Weights of a small mixture-of-experts language model, trained from scratch on English Wikipedia: 32 experts in each of 6 layers, 273M tokens.
Below are experts of layer 4 (counted from 0) of a mixture-of-experts language model. Rows are named router (the router's row for the expert), gate (a neuron's input weights, with its number), up (a neuron's input weights, with its number), down (a neuron's output weights, with its number) and show model dimensions 0-255. Each number is 500 + 40 x the weight over its row's rms, rounded and kept within 0 to 999. Numbers have three digits each.
After each expert's rows: "gets" lists some tokens that make up at least twice as much of what it gets as of all text; "raises" lists some tokens whose logits its average output raises strongly, later layers aside. This comes from a sample of Wikipedia text that the model never trained on. Tokens count by the router's weight.

# expert 7
router:441496475598520548480483493508479530426470503421502522504461455531583602512427466496581549519478424576517454507531564534517475468448563540499495510462482494504527488462458534477465503487449539586490525499464465443533479534451500449547556494513481475557535460507535521562478478559531465529556515501481512495528486548497419369471522494475524486467401475499532525546526466506527453540491510509534520534469501423491556485501511493566511500446421544534525518533477491505521478509540505461459524569473492522477510565508487570469520440498426479451489519450426570517513484508511477497469482512552559478498458471480422452491495521452514451418492461571429448475515525465526532511455566456478480519557484469576462532499536528483517584480511468521388431462510530488463501492445535
gate1:472483514481521569490505543539498508492528501466509490476505525489496503505444539498529539602494534484508520472487572487501492460555433559521544500482464546453543540552508470456422501439488499420529512421452489505512546511487485543460503494517511583424529479546496447551507502475413490468418467493552526447494477526506499474480511470492532557459492582473561618580479472452516560579560399495474525519463516518465446455513497482537540564451497499533522523484471521573534520501489465457543538548560556511423490579490449490539493499532557499482446451500465496506532499541475404551466419485552536500410438477415490489496476485484536519524472512527447406503551533489522488540491491530443578554500462558487491482509476526473531530498491459515439512462517409481496436437522453
up1:522432537533468531505559463445518464558437537510488544520460525536433429482451451456473503460455451509491498502462479469487469561545521467492499419495443459529479499496460497513493525532537492546502447580562514522514503493505505504467553520552504468614490531466435425445524511467539539486610535517535475453520544506479498470492524526508462532542518397516437479441530450596485508456470511516569453506533534448461545535484506556471510461494479505562494524489494497455552511519580545521500463451523545527531493460459528447420527523486437557536606475554482512527494486488528526462499558460469469513599552565586500434460566518473495538525523467481567517447523534514522536509521471434544518489561549513540549532530491468438484519501495596523554406499499502501516525565532512
down1:480546465438462529451493539488491429500482472461542492540484498509437543533481541581532486561545531477577530506524567514509531522504495469499466465460471456448518520477458531463516481492499518442445524475523558524545508466494541509488486474509516476546536489460534510495517491540551542549423484486488529524477531451478533516530444566465542564439513609423518493506484480442517527569425522604488464534464472526490464439479468464548510531441535584514545519443495539523475510450537425477451562525490463451504602515455515479486526544495509485500494521413557528483513628466549468515484538494528508541486509469474498497503472505477385509523484488529517530565414437468546521463429476463468521519546479551507466503499474408517387472443508488459467512475550536509487511456570409
gets: "-", "th", " -", "s", "|", " re"
raises: " in", " on", " to", " of", " from"

# expert 6
router:531515560510434552533480478548532497485485492472558456492484531528536495531463451499457462454596525535516539493511543573449448506544480557484507534542451437507515510476486545446494505457488501546462477531499476548522465436532490497510489505414485514599526430555502456475486501565547448582479551435485426545483456472531544434459535591475454468525421458513512557548502531532550503513485524472445569501451529512423502432531510499509509534530466547532543556540521532446513465452532473469480543503519485496449491568467462504498470503492475476481571495445470491417480427480521495516466506481397467462510458524556473489494498486459455462497471433514509488506515479519535533572537493512453473514531406489455515524518549578497447497466426540587454519526538568522369499552475537
gate0:552535532518481509490481454519514491531493485532469504591554506487437470528438455460567494415443492514530446459551428475484501605451542463480492500493515556484507540499435528426456542535549489506518436403528525453559489468519447505457503466516517518459487499555505462483441476527511492506532555565493529482383452529512478456512533578492492519503514549520489566543501493454469468464473529482521414444529527489487531416479474547540503580449459513481512425509514405509446453452532517467459507495475550510502536429445475481493539475564532483506515484449453540449441501450542560541529517520496428491489517496544498597492460421524521448458463486473488484472566560503513518496567575473528481429510505442571487470549482526474491498523411509483490535501525412559504466481530543
up0:492536488578527446519505408477521511507542496492500500483491436467488534508536544514492562499484553566528497461520544514571535500500518502559545507501485543436541439513501493506475456589502535550463512559556436534531525523461468429475487507553548582568496562466528470496455528560503464471518488482534477476514451485493525516478548514494511561493450446571510365547540420463462475511404506452544428464551428503580467512538567468514439470456476505486556508492489436459516563448506466503565429467461495495506508503574560503515519533465528471539514494491496508502516556469531505512546570514456466499541432535474487470514474467520572557547491516416459545505504511429487514484530522466497490507440538376574482505541452497465476572503446566469492484486484428516524459531454479
down0:505471426540518541461536558499527444494483495409583533440520490523584469452566499466394547504485466440510481520593516458530500454507547486451480489505482518499480526491553486466558573565435484527511456444468498540503491522550522448585484477490504461518468484509468550518496434509519480490503525464536526557496508512552399494577435504532526493503465485511503495436517455545547525470493528448556460476473526531547534467542423504596520501596531530550492457557494493496442450528457510551520465466485560595512547491509496448482589500458470475494452468431520497448487512509483437526462542494547473490442510464475498512608553520517489415480536489450451492500589501537526482525526477548573489470458443526416504450538490531499515525554489560481477486535539458542486482543513498
gets: ".", "0", "9", "8", "5", "4"
raises: " |", "-", " in", ",", " (", " with"

# expert 9
router:588449504418470553523466509618521485515470509515470523542543471527438626507473471486453538525554462505586513524456561575519527513459531500422509486547554546442464522511550562521481455486417491532527527564519453456552459471456553495520471525454466551502538496489572452542454535507510489507519483530521507591402446533465498502527503515483443492524479446430473545499524517482525443521516484535496561496477563451545552410506568529513491506461468494552555543546429504484487459491517435527475489547501614438480539452434458530512499518524528483427518480535488512553489586499552509475526504542548491478530459477549486473425500463462444523467483503467573443492442494450529526464444595516444505523527509538539493520518529507465543486496493523454444497516508523488506486480497510
gate1:526555500528501537571552554548493523537499497557471582517475559525507522573463528568466460441514462534464479518459447478529443562441500537454535520474409523485527481445509517529478552402541506511465514554551462515455450394529499418427453484501459510498529499517503500585556528423499568490485467490555503514437444512465485560508531499468506583492485501522507508518507520465485430441476469490493519549520496434501509582500468481436536504432479518536460444533526471545579535543489552477528508469570484491499547527429431444490535483490494423564519474555434455520484482463461478438527503515530512470450449492514523465486466457500403442426490481500467418473498556563521510442492517475460529536543411487503544510471435506456467517545474463465524479497489523457514456484546466
up1:473490471467485548526427401514475492534589510537488446423486544540451460470442477489510458503424489432396517491509435554486484566469500441531549472538506527494514526488491496455575467455516500508459435466515508485438460477499442505475537482482459475473513438499550590500459490493506526548480493474543411512573511502451516545428487485502475467541520495536497513515527442451462503543473458590440478453560489501503502489494547488553538428487528521484468474493536509511486555495530500533509470504582532498582547450356470530510480574435500467520497477508474520571513483422526445455526549437580439469428510522505534437446518505509408444435516463544510498487425524538465473527558529460505475506439511534490522470498468434475484500546491505482487448485517459509539485472495433
down1:509485545426445444552477451498497543510488496442507421549512563481527515457516439525533578480531507477530568478470520558517490592533515543503466484618526489454485528477499554502483528519542540489596469456465490445402469525460482585465506547470527492521572453516457507501517427499484479459491562507427521553520474469519418490470508549514509413539557492508492488506451514492561473499580519503489421468477478437544423439571516474578478454550564429477532493454470488578530460546515494448484512515460442461466482568499532513497462461575497429475483523478469449490535549534533468473469468510533464516576521491558452483506491526555461472515511500476528527520490537500466469553503462525464521416530471482466591536500544512555507470445531478495518436462503532440484527454493450
gets: " (", ")", "\"", " he", "%", " it"
raises: " was", " is", " as"

# expert 15
router:489482527567536552581496502550556473569483510480451463555498543613485479539514490513461497493536514580535503524470491517466490538517515531478441504559522478528506444483494487575515445478506538510500507509501479443464557520496492534463533510433444483520464536484532470470458437532528506499502510456523503545529453467567490523429533584507472422526443481513536521576452459475573491454522424526556523527505513532503540532555542530503508516495504542536523490517463589458474460515590538471573540606491547477504530601481564566545443487472477540527527461496466473559427469495510530476450490604519512482532510474462534476435469557504438370443501518474476469565513517461496593567548498489494467499514469537511452539540533495435471478549464561523514508495536534480447552499530491
gate63:565507485561507512534385443457468469491511468568525396559509492497444489447503514517445591461503502531552434512461467466454554522534479504546440516559511463515484550525498492493355492510473546506457539538507473561464541505476454438418537512492521539527524525488559526545487471523543461520451546477484447519450508475557508430501558441538521491551453526458381593516542534486509442482479519452529471492478505507497467426545536512538501557496461538494482527479547482458495491464553453476461537561484459437553505555546497575458513524512492517473443539505509471535502502505470543506571441485521464555475520504557535462542527505521492548531536536510525451466579477510475480534526539432529437508542487537515469477476480460504569437470448560463424455500506537549507508579512496
up63:540481489541480486461436614476446558535535436513455514464488444533510463464489473488537503500507533551510480526503548499522526473505493507468474531472591509520574529511448548507470509566462520553501519499553504466482518528499460485442565484514473509467480427451493530509486385498474593588518477457484524536545497538496496470457476515513543507443433514446408482488506489475467512558497481525427537483429506497550488357539491511536518509544446520522462435521492521625525527488484517512506552561523461449512554498484421522492416464559477466488528460537471514493459481480487528456492502540515396528448531518602582464498477535493447524549494476412524528454486460489507492489458529478519491443477541512512513576536436458528544536460517555518449477468473499553465527465576506
down63:496496592456472605491529570496502505512439560537487490604546504577479570530573506490483528473499458453558550461498467374451547509510517482477495574600457508454462532478445525570476516511449467424501564404441541548477512489466464489484475512488508549482491576486589529524501512447460487478457503522478442536479479503530484495458534470512537505514463450492523419406498482553463499501504466532419468537472469447557509513578524484511475489491465486499541463512536463509472473491490498497502516529573509571490547538493585548512517532485537486543492482503602513495513515500521488484545446583478444505523493514454496437471497479558548517503519476467497585478525445446496510529567444551499536494543456459539429494467513556545510494503453510483450487511508508536506467492432586
gets: " |", "|", ";", " /", ");", " ;"
raises: " ", " —", " as", " in", " –", "est"

# expert 22
router:487542521509417515455521463462552488495508527467488467459575469543503535534492469492503502501507487524515530548471559578470452448553485557460560540568513478543481437439474496464507497518581484564484534498444485510518505538456527502550540510487414525511464518553496453510473479568506503532514554446490425547458491472549511539472469520455464473598537460491525566469502474505448417506535484405496525498550523461476496469551489461539459496464441514529480524516458517514606526517427436605487541562592510465407487602485504515505523421500462478517497423488388506511491502493490494492488538595499550440535507490566532443482540495533456484458492418506585466463514498478491487551455542527500474433544476506486472524502542474502532567450519510543515483504561497477497476479487574
gate1:540459432536547490405514505474491572506473469431485501558558449537525513457434437558514462513623486485544531516484511469540541577504482515466410586509604445466517536467476531539469535497579533522499572569493556521463504474526504477464517467501504491536455481521486442448483516520501517527559547516501496455463486441431541534501447587517473507553532500485534519513472506443494494544486561469487458530543492495483554490508502507489474467561521467513499490482449471579575544492522520557475530536507463530511550366475421460521494452523487576529490495451535436503512469571499505509480529530473526491521470409464505473445520540482508475500539517400509520447515448450465516431436484555483441463490462517450456461464501516488472552464584522547480457463491455516543456479535519
up1:555490545429521463536538478564461483493496499563506522553573552544453482537577542522493488575492500550434486479466418522542465531508524479518493500481486481534448476554537523512451453423450468504540567545488547481500433483613466500496483516525438409432501502498532542552493531447549434472494555493490491465483555587491417525489492451492487499510552563483520512481524526500549471524564449509542459452454556481602437456455475477511446491446482487538487442527520491412460567512513549517494396567479539503474599522497486487425474451514492495489507501493455496490487541432512497538453461451575475527463542485533497536480472532460539404486484471554505560490488512531529459548478536517541475545497490527446511490529510500544447420491534527493557550503526540520521563485560533
down1:565465549516516509529473515509553441608511513494511517469445494461544507470484458504564496447486486508491490558477576507468512467455465477509472471530522523503555473470519507461521531451492450510391408538391423575551499469494478537595518459523532524474524496487560549461519472556470504522459540490503492511475468477520491512541490486490483499457551534481449456503479527573487502463508530466553517506539494510487483459522436538526551562507477565510560520587560546519515484467398519501558430538564465494467483489489462506454447523518518472476461456542544507550468639547535513512525462524425522436510473524495487493537533479476497567606535455553519509515434557544497498520512564480562482524490580405450496429489518441561515489489463497545510447536542479508530548555485508
gets: " ", "–", "/"
raises: "200", "198", "199", "201", "197", "202"

# expert 1
router:529476507507508493515535555508509455538497485375464464557455470534522575488488404531479486515509541537512497477424487569436520492526495530466564526493514501521500507446505511459511528576490525462469464523467536551523499550477486489561473486460497461510559503438522451570456521536499494520491515522566481556495445541508510516554486515514404504457498502490490527477417515442497498584390471470458535583480555439533473483515599413516514480494501493501463493531453503475514533554458485539496527528497512504455506529453523524563523452493485489503523479528496520500479464465535480546457439489507478473518495457566555405462568470488538501454488413499538455492469426451503624581467530503473558517479488495522472499602513542558471554526481484487515479512525487528413499491354551
gate0:571482518571519530595496515494512489508490538485538479533432511513532414555440551482481536480498482474447525553516424529491525565446470514467484511530482471500509461517462493503448482496486522514463459478434520516526455494506462420522576502478472505422505531481468553500530522478537517522529485508572454589408492487486502474511471466482517520551519503464571601457491562544518541543500490504526487433499555506496510573531464512514429492404509448566469522496541476574495568505461543559519531470504517591527539506448468528433404552488475522528488521544510501523460421451523471536526552519453485492546517477551554429515562471501485424502499444529537500462468494481439541563505423522483496512459520415428511447554557459536515471558522529517489508461548533464523613532543470
up0:588499533530523496551511484538521469474458532497543476536471536518523430539467524485433565481486468511476550527506455507504505600451489473472484521558535469497490480529404480445448499526491523523490532450460535453552503506546416463481578522484475465457540524477508538526536508468516524526562479504546450595394460502447511484549470479504484557565460469468588623445491581540494576537507477446523454457514555521458495554538486497536427517434511434575519486493534493517502568488479468567498529462531530601528520502437448559431472503517486508529497520506483501521456459466494482531493518512412500513551503484573547430526563485492508475539509425521469500455514488464477547548504407508513528525450504428466512463567538460553514530566531531503517538479517494427518518511535471
down0:476471575443545493551512498506529539501488534489468478458478528534452526481492482514492460467477565476505465518499510474507531432523509500532593528495499561558448488525553570459556473475483461503543442472535479515552494486499471536508479483532526498548468444489565424567485443498467521485404462492494523405574473526549498546542496581533451539540511495501550458512558471501459502460534592488476480498456444444504543425520502540482592428532464477474491423463615535490467383495510521449569453547495448469529589499518527481490485552481494562467503546516545522455538490560504553490490461422523496514455505539565522491526495558515452590515498544500452493525524545493504541495479616488586505501488493472501491525520461508491513465538464437508467477528486475563468423552453537
gets: "\n", " |\n", ".\n\n", " \"", "\n\n", ")\n"
raises: "==", "|", "===", "The", "-", "="

# expert 21
router:541454563496479537478511535531536487477497479511517498544480481545542534503470493477500507438534484567482462576447592521493487507486499541474522476501552470564471574484494430534500487497468540442516504557470469556485468468508464510589493630482486517520502521522528421481507501493525521502499504480515481533398494499458482503524524539465480460477514504454560475511476483488465522515429471520518545486466589445482507472558559508498483521468464593471479491591518539542530518518464496515512454513461564528475531584492511519528491493501523493426546433419438496534465525501539576543489433569447520480561524450538526480488533495458438443434455501515463518536462495464506511504456490393424494480574446465468466514573547563446433613508477564497453511490498438584424495485439521
gate2:438461508540567424482517485575503462448462496442549481501514508502477482508517542477545498490540472490476484517563494510466463533537536540503515529444523510456510496514410515481399468528504480550469543564440490463459467378540538518474588464473452465446516528563459483497442454509519500525505511476458464505443443498485525429462519514473514488460491515420478465471491542457535436545494525480530477526531515453519477565467473442507444540482466538508530544566482486503488601462455518436438494494453558537503556563484507539529471539540506575461496456563490543467435531564462513515593478538497550527479508481570458499417484477531432479519489441438530496408484405502503466513477514494513458448500480430464419469549523460532477514506539508540544553504520499459399443505472549
up2:495551530392512452530568485522496572557476527439522468559504480462457448523438549472481489522460544576485482496575488495451455594478388495527491515448496519517506532558470510527491507467527473516424538518473495453455560456454518501529570534577555549514535452540460506547431529474512528527488570477424510486465536478481502503542512531494455437443495548488499519494481490505511455511470522496552449502587500534524458561510437576564508480459488508467506483486515534496552521508471463493475489469449488480462504485520473516552550502600475444521551491575458522430467575552445485466513544519470506530443529496547469440486537473495462506499515448496458562430450441501478472479472549514543499473470577399522512460519505434548582510499471508505491504538523535460463392573461507
down2:499489491492483500450463517464565554589460467514458506556530478483516453478497487522449501506457477485567462516449406520501537565500422453494509482534513467512502547486513516540599529534457521521484399432568446472501535524468441494500519481433517478505505521504610487444534518561481523505451484492531524528520618608569517558475546521531485469535458529480527494509510467468481479505534446501462476492485445567483506482484451537527516492418484557471484517561548557493587447484499534544597505529475489493520495438529531468488480443487508442481460510559484478589520526503568468443500514472520480459481507556413440431501470519452559543517448472526495464580511576436548517526496457554502510523542485449485483573447473541522492510535553467497486524563536450494484536488441440
gets: " for", " with", " by", " at", " from", " on"
raises: " the", " a", " an", " their", " it", " its"

# expert 26
router:559532522547407535525502586530523467498456459541502474516527497475498542499510477542479519488604479506500481517414508569481550507447503528489529586478551499499439483490522489542479530492501548524466478502539498513544546513493493518557498488489464458541477486570541514489530507546524459531523512473481534521501482490524465458479561490507454436470516457502525589520456485417530412530470546442423553485538530486476431474486534444509484456463532538593472425548479500525512548413476495553486512543509514494471482555471560515463540376478478511508532482467429472483507505515574534639494502470549444457519515432539483492500561538450450445502529501527551461506485505492579503501430491479457448524501507528502407480487492522472449529477412549496499466484533488538456578599492586
gate8:538551516469562517479540516503526515504508470437463474494477502473391512541513452532466424532484505451569559552483470468447510548477443510447444453521594628460473542457445477501551536473446508467503508511479482511606506502543469476533448479534478556523510579521473542593452494504464475534466541485465499510520467413523467463489599486472561480529433509489489564500406512564456495521577577455454520504532523495481462512522497502485506475446528522515458530500519488528493486411458518536470526516566506472504500553475493464463432428509447530494520535502475580540497518497549531507416576462493516519438488527493452507465558517463510478465547489456553482565510446489513496513469493498458481518506496458460481520454481580411516511485449596563507481493522465530472555438522542
up8:463462518503457509485458454480464488451494502504544539455498537489576493507456526478577516494450485577467407457492497589579494484557542481510446551434400456516531436525557553475423437549551471524510438509495457468463508520451545511513565531495575451568514424463499512442550543481455560486532454485493483456449528558489475587568459492514451495532471569552491408491515440404519528541458447527537579535437461503503538505458490530533470522569498471480507501498514489438549542564531504509517490484418532526513495472528450486550563543518529477523472541491529431459534520484456494467506454538525451496514503528523515500497452511511524522501536496549451522503527571530478519497547510494553517502532517569524542456568469449607493462508501450436503527541501520486551447550513463
down8:481488478483492537530488582533489486534464482498466449482526482526463462544563484457478479507507443517567438461538547469501451429451535514524501532442475564488462545446472511502526451553450509488484527371498471546508447551482501532549504485474489395519496509577454559470465500482502524492462517528514510581461443513453446536540536532492434438522504425556602513605504502510410563593525521478445540526480511511440508436530528461532526478490468499490489499560381543519493542535510585535461458501448488478530498477442572528472567437486540495494515527484561575552506535470544510484540448474520535538502475535462535519485483501460496472504442539447539478490541498506457440498457544542506457508488520466588502542516586543472535458520499546479477511494499528512526476489446418
gets: " |", " other", "er", " place", ".", "|"
raises: " and", " in", ",", " |\n", ".", " of"

# expert 0
router:534517476492529503502539502556543518550493468412460540532565497482552540541493508522474530463569463550533456508497526487544446402508538535530503472516480431519499450492495489473523443551443499575485567526465528468588450521490524437471506524460477482539566512470502522562520455541585547553507511502492478540478463516560579465526504553471518487559465404426536491455504511530515507512483496437471482476528571458493541523545510486506521472448489599552524498526479523536515505550505526540532533557528545510479571441512456571521553492555579490475511444439472487453417468566506503552469493594519502444598495478526499453497487520480469462451493432513511470510584467461507547498474459500465416514532433550580533493591482488553469537488486527505568541497517540535464520456470549
gate0:519505493500466430501544474497571480546479535530540530442515567448472565543460585520561493481493488496473514471472472507557495456428518529520489449491546481441433598425556469458509540521490514455455501440474593424521451482439499485611423534551422503507528504499441446517513530466463490589473497486547536484558551537491475520515483552488440472551522519510477520459510522509487463494567464510446445485432452435531455531468499461506498442447433529480557546538465471490530475539525493478463533525440548451495497435509468498518473523491570495497548504529509523582477405534516467462530521509479499470551497584489537507471560507504451535498519444507543529535520532486460537485610493555445557490486496569507433467478511545390486522501546542492528482466468483570492467486477512
up0:443394531488572482517546476478555499521508499463430482509438510522459528429415451530524562492526468465561445500549516520502468459532491449439549513521495427495539559512446512445498496548579504486518512419538510461532511473526464449513527497485453531521516491446552531491465491482546557582480443496518540502558447524524520473480569537496480526468519410471568497406547544469482465546464513568469457560530522491433501502499510454541523435518479551455509467485377504516497484495507550459489503478503548487563501412460516448581491479506479524496466500456554532465503523478534505466478480550509536465479597462495463492496554451504515493539465483518525421535446514521561496449465521495559523507460564457371405449517458571529512507542493471483465479514506527449519482477501452
down0:477513478485443397476475478459541471498506555541475563485538505500571468546489471508500512516453507426478513541507528485444451510434498533464457508572498496448517513445554489486500487458516538439509506524534474505461536528497527505555489479474469454462503457499515445495462503481469477471515419455526573493514504533436525547577486549564585529473516490453501489536567456504499493499569517450487459505469532421454515438571527514569563494559481559453495457471476501387497545417554449536509470496512495507453434562471502478495544549514463489521520478549499448489527572478419490583481466542503456448501543475506561518445429462580485521524499470503499493482616511509502480549601506363504547555482524571504504514544554482532481503512482530486568494518499500498571573519465491
gets: "i", "a", "o", "an", "u", "en"
raises: "'s", " and", " in", ",", " of", "’s"

# expert 13
router:552439481513435499500460469567502454539526567476507492462472495477448543513532441472550496509535564551460471518521553529509504456494528512520476563517499438488520531497501458513445468547465569512468471560463464430469486513483516437506431474426458478457527543498519472481537485515546518540448485470489483538420407525482479445543579531468416474482460422376606498544495474506505416513466501471491576570426570501407499525483527493515455471446481565476556509545462498538478505559500494534528508511585514504493474506505484524531457555510498605517501502490467487464502491507478537511447463490515527471598388496528555502431516516471452503489515571519575456541517514476549540496493488489464506508556434556551473516559508525539530510496450560591480481532473519531486515525493517
gate0:480524503517571482502420461508512444515527508441473502518451493491538570425488424556453475516459498496594493543493441496534526457505549464480495421544485507452519484494542502532514561481478497506515517469535491484478590458449465476536533451469467489583515533509476491419541519477524452513422530479488461507509416470510444505532464529523492437497514500522574460433482553507456441504441513489509494503559460424405436473514493562457541515553496522427449454453497423445525540589493473490497556502575531453522533565520448533476529477561543532485487504532532543540535429529578471480529465517478490591519499419533431532535518459476480443537488537554486455455459522515537515520494431524485547512473512519567487490593428503524508515534496524516482550474464533468429526494422542
up0:516488490488552524480548560531494486548510520494528500520577532435508450601521483474540444481540534533430504504512564541566429494453557465506565536440540518449469559561517470480438476493498534502478458380484540479504511528521482536408534484492551487401492477494545514539482481496497478504548458543576578515479527479504517494476525482499528547514458441557453460551465466515505484595532470469446524496473445573486549458494522505518414475510509542515497542544583564541484446531492515558504500538495492547512494510524508504453489552513497478498479469496513518471526471473453481571468554465567530527561627513515561525452534595544457502535493453478439553543557446559480510536585450465507475441480575451466505513486596547464503503556505518522520503538540517499524473461483489
down0:550489532492505469460550483467494502455479497587522523527500477526520439372473504551626536501489510493461444501486525569503533500415471498438504497503530530570575450448464462554529485530505459469510457553568539546499397550460525480450445528494485510494523563506527495573501503552454501504554470499554501504543451521444531541542512536536506489521485484474501538481571458455438520499481496448492522495565531497520514473493532496537557518528475469469465495514459474496448578498499496468525443510458522552506517539550555498500548485462457465474469503476513544453446472512487538475527535439538461438478464492491515441558537508591535529512495380547570555455503480523487542533447536540483464530496450542458523516506605426551553603470512514454504469513582462501552466486426458
gets: "201", "200", "202", "199", "198", "197"
raises: "\n", " |", ";", "\n\n", " (", ","

# expert 11
router:529414458512493503458549523540547442517497476479455516508412498511483549478457479490542546499511508549543495508437542487489462426419534577518491483517605524504498455478497473534520493561486545507543460458512527471561513526438507466649501519497525538496521499519491489468502486512493524617528441459476531518438463545536494501506491548482502460490510501447477506532499430501471521475477547512487491584487540539481500500526448519507515463469460542554532482535530488624498543493497513502560481583523579519467572518490586523476550477515525503441476432500430540515493476515535512491489530542523520493507484443568571442432558559463500542481409471507488534564486488384516552514500490507449447468573506546483490514540437541516519495487465526538456493464592431456448553473476536
gate1:449527526555479507436561468503504516582507513427447499484497511484596522467574500523475523524507456517512572417518501496489518487497464478570496436449499479524520479483498564495480523537541495506511535561526436476478522480438514520393526473519489495551514490556518454522564518542527532442500519507480530613545498460538497491513496486482442553482473535507513414475523508491524450413400521481563472473492505444450509521512543452464543492536529464499463533467482495464457443513414528531445521605488454488521472501467475482507476517462497460578469507587491526451484457524547569482488541496482512505531484499528442528523477466410501488457581523537497557477423494505473395524500545531513447486539432447527464526479538541600497543442517497501518590530483525529496571528605479
up1:520441582552497501498565464530479407540473551525506520426454524429504529514501585552585544474552528523460555525500491531494469502414488442523535574483497463545472483478518424534522543577502512601490447542506488414474552448517498542476469468528461477475511492477513431477563462538576471408463474497512506439465442506523483463537458509492516539520457456531524554494515488521535442545456508490482518492510518526500466496460528489470410538516529585533531493465435434484467470501473532560477462533494545431435513449476494481490467537493477499514565465481500451484488557528519515460538439441504483508549501550449506537515568552507481520467578505516504472462623469529502447434500487520485466549527404514467464470514487550511463485521492557537529480550478601493508434499532451
down1:455462533467482468532450478544507499560500524523461536504517503486571468463493495467435561553482469481503527549479574426509523533557463521510470476478543457504490551468542484445519463416510523482476476491475435563504517496490527492462437504564486497524501612540503497504486550509546417523525533520491401524505504540513538513498523482545451516461505470519454444466477550438532526474492500482516534453529546488541584569512541469518528586469444511497511538585446457475567511521491533501495414471484523534460517572538455492554493478486452501528516501515512487476513467418476509515530444471447531510506451470556464538508464399445483479524571515502542472534471481486543484473529607505531449597503470530471463361522529461494473422479538433493500511504517519607448481548417555
gets: "1", "2", "0", "3", "4", "6"
raises: "th", ",", ".", "nd", "rd", "9"

# expert 29
router:515463507454483526518522520449532533550537512483432492536499525581548536507479422483582513460517493506511474540434530529503521534436523506495566452538501557519457596434461614445499503460440544467509486492501477537528462493489561507491570502463410454481486553516450503502523538572508574491467529472477445601443402443517513480561516495475553494460478484457536524533452523489510487491426455472490550536478582492470471457487473512534507553431484507490558458513518473525537493481482541540507481521507558506448525524492506548544511424526560507476465399552494494482405564507505499539403455509521519500561545463600492449494551491483486456486485486508526451548488444437518548531489509563506499499525432517479481549541523478498583518520514519473437458490589536523474427485480513
gate0:448547415515445435557552507487469641485449515451526457568480487501552563484541490505492510524444483536451466502476568579535501537484540478481560504452495490548436446453394485509508564467508461448477607501483498534489446475492466492470570460539503519501537487568509544512515510517461546532490507551487520475604525476426521507459553452471505493553482512452469511475471543486451492445527474545450470542472554420465459512557495513489539496506484461547511454492464523554488569503537472476511550548497470497496520528482499487457511457473574534499465512548549491495509515436538547537537421584506453486483471545418473495537537479507489523473551504486461478479429496505531424523535453492496483541461535519513500580498525513397425596492488493423465478517542456533514501529436527
up0:475473435526458537528499521562415453556503526490569469493551488484444551501510455476479502440569505492547535498468495480446556488490573489528423518520473552420498518568610546491447481526474544510437500518537586407457512612539521485531540512461483597498430518518469482557520453532469489505515458504499463542488463473545538512526515496501500447510503468452528532527583530540502512525530544499454550609451493566471542559491489464450506528543490497527521439530514519465513511515525478501508467411545463506498470548590551510502498528462518465518449499413518469526520437498519483497420484482455479556414527552546555546508530497568494517497445590494559582509545489489467514528551518575496516443565505493447511535523508486454485494505487501517443473481498567485499517539441527
down0:487470465507446526467535483551438501541501496523498528504487518468488575480520420491470468440526528444569516486507499467546555492444580504482408494467483543570455486510507577522438537518559501456479539469514575428450468560478517509471532448458473613468496495477477444515450494484522505454541510422439571435484503502498560524481502456498500458574486432503439435475531539518536510526476565509418519616482512548507554520505564491534473533490527575541527374560429475431431518540510493494514514462550517548498494566527571497545509522469489466506478456455529478571449520484482519448505455502504458452440528535547512449485529472491475507464509550527457551458528472489516467530564526484452510474554469477506512526490533477530524523455499521565461412530485527506554435562515495
gets: ",", ":", " –", "),", " -", "):"
raises: " the", " as", " ", " in", " with", " under"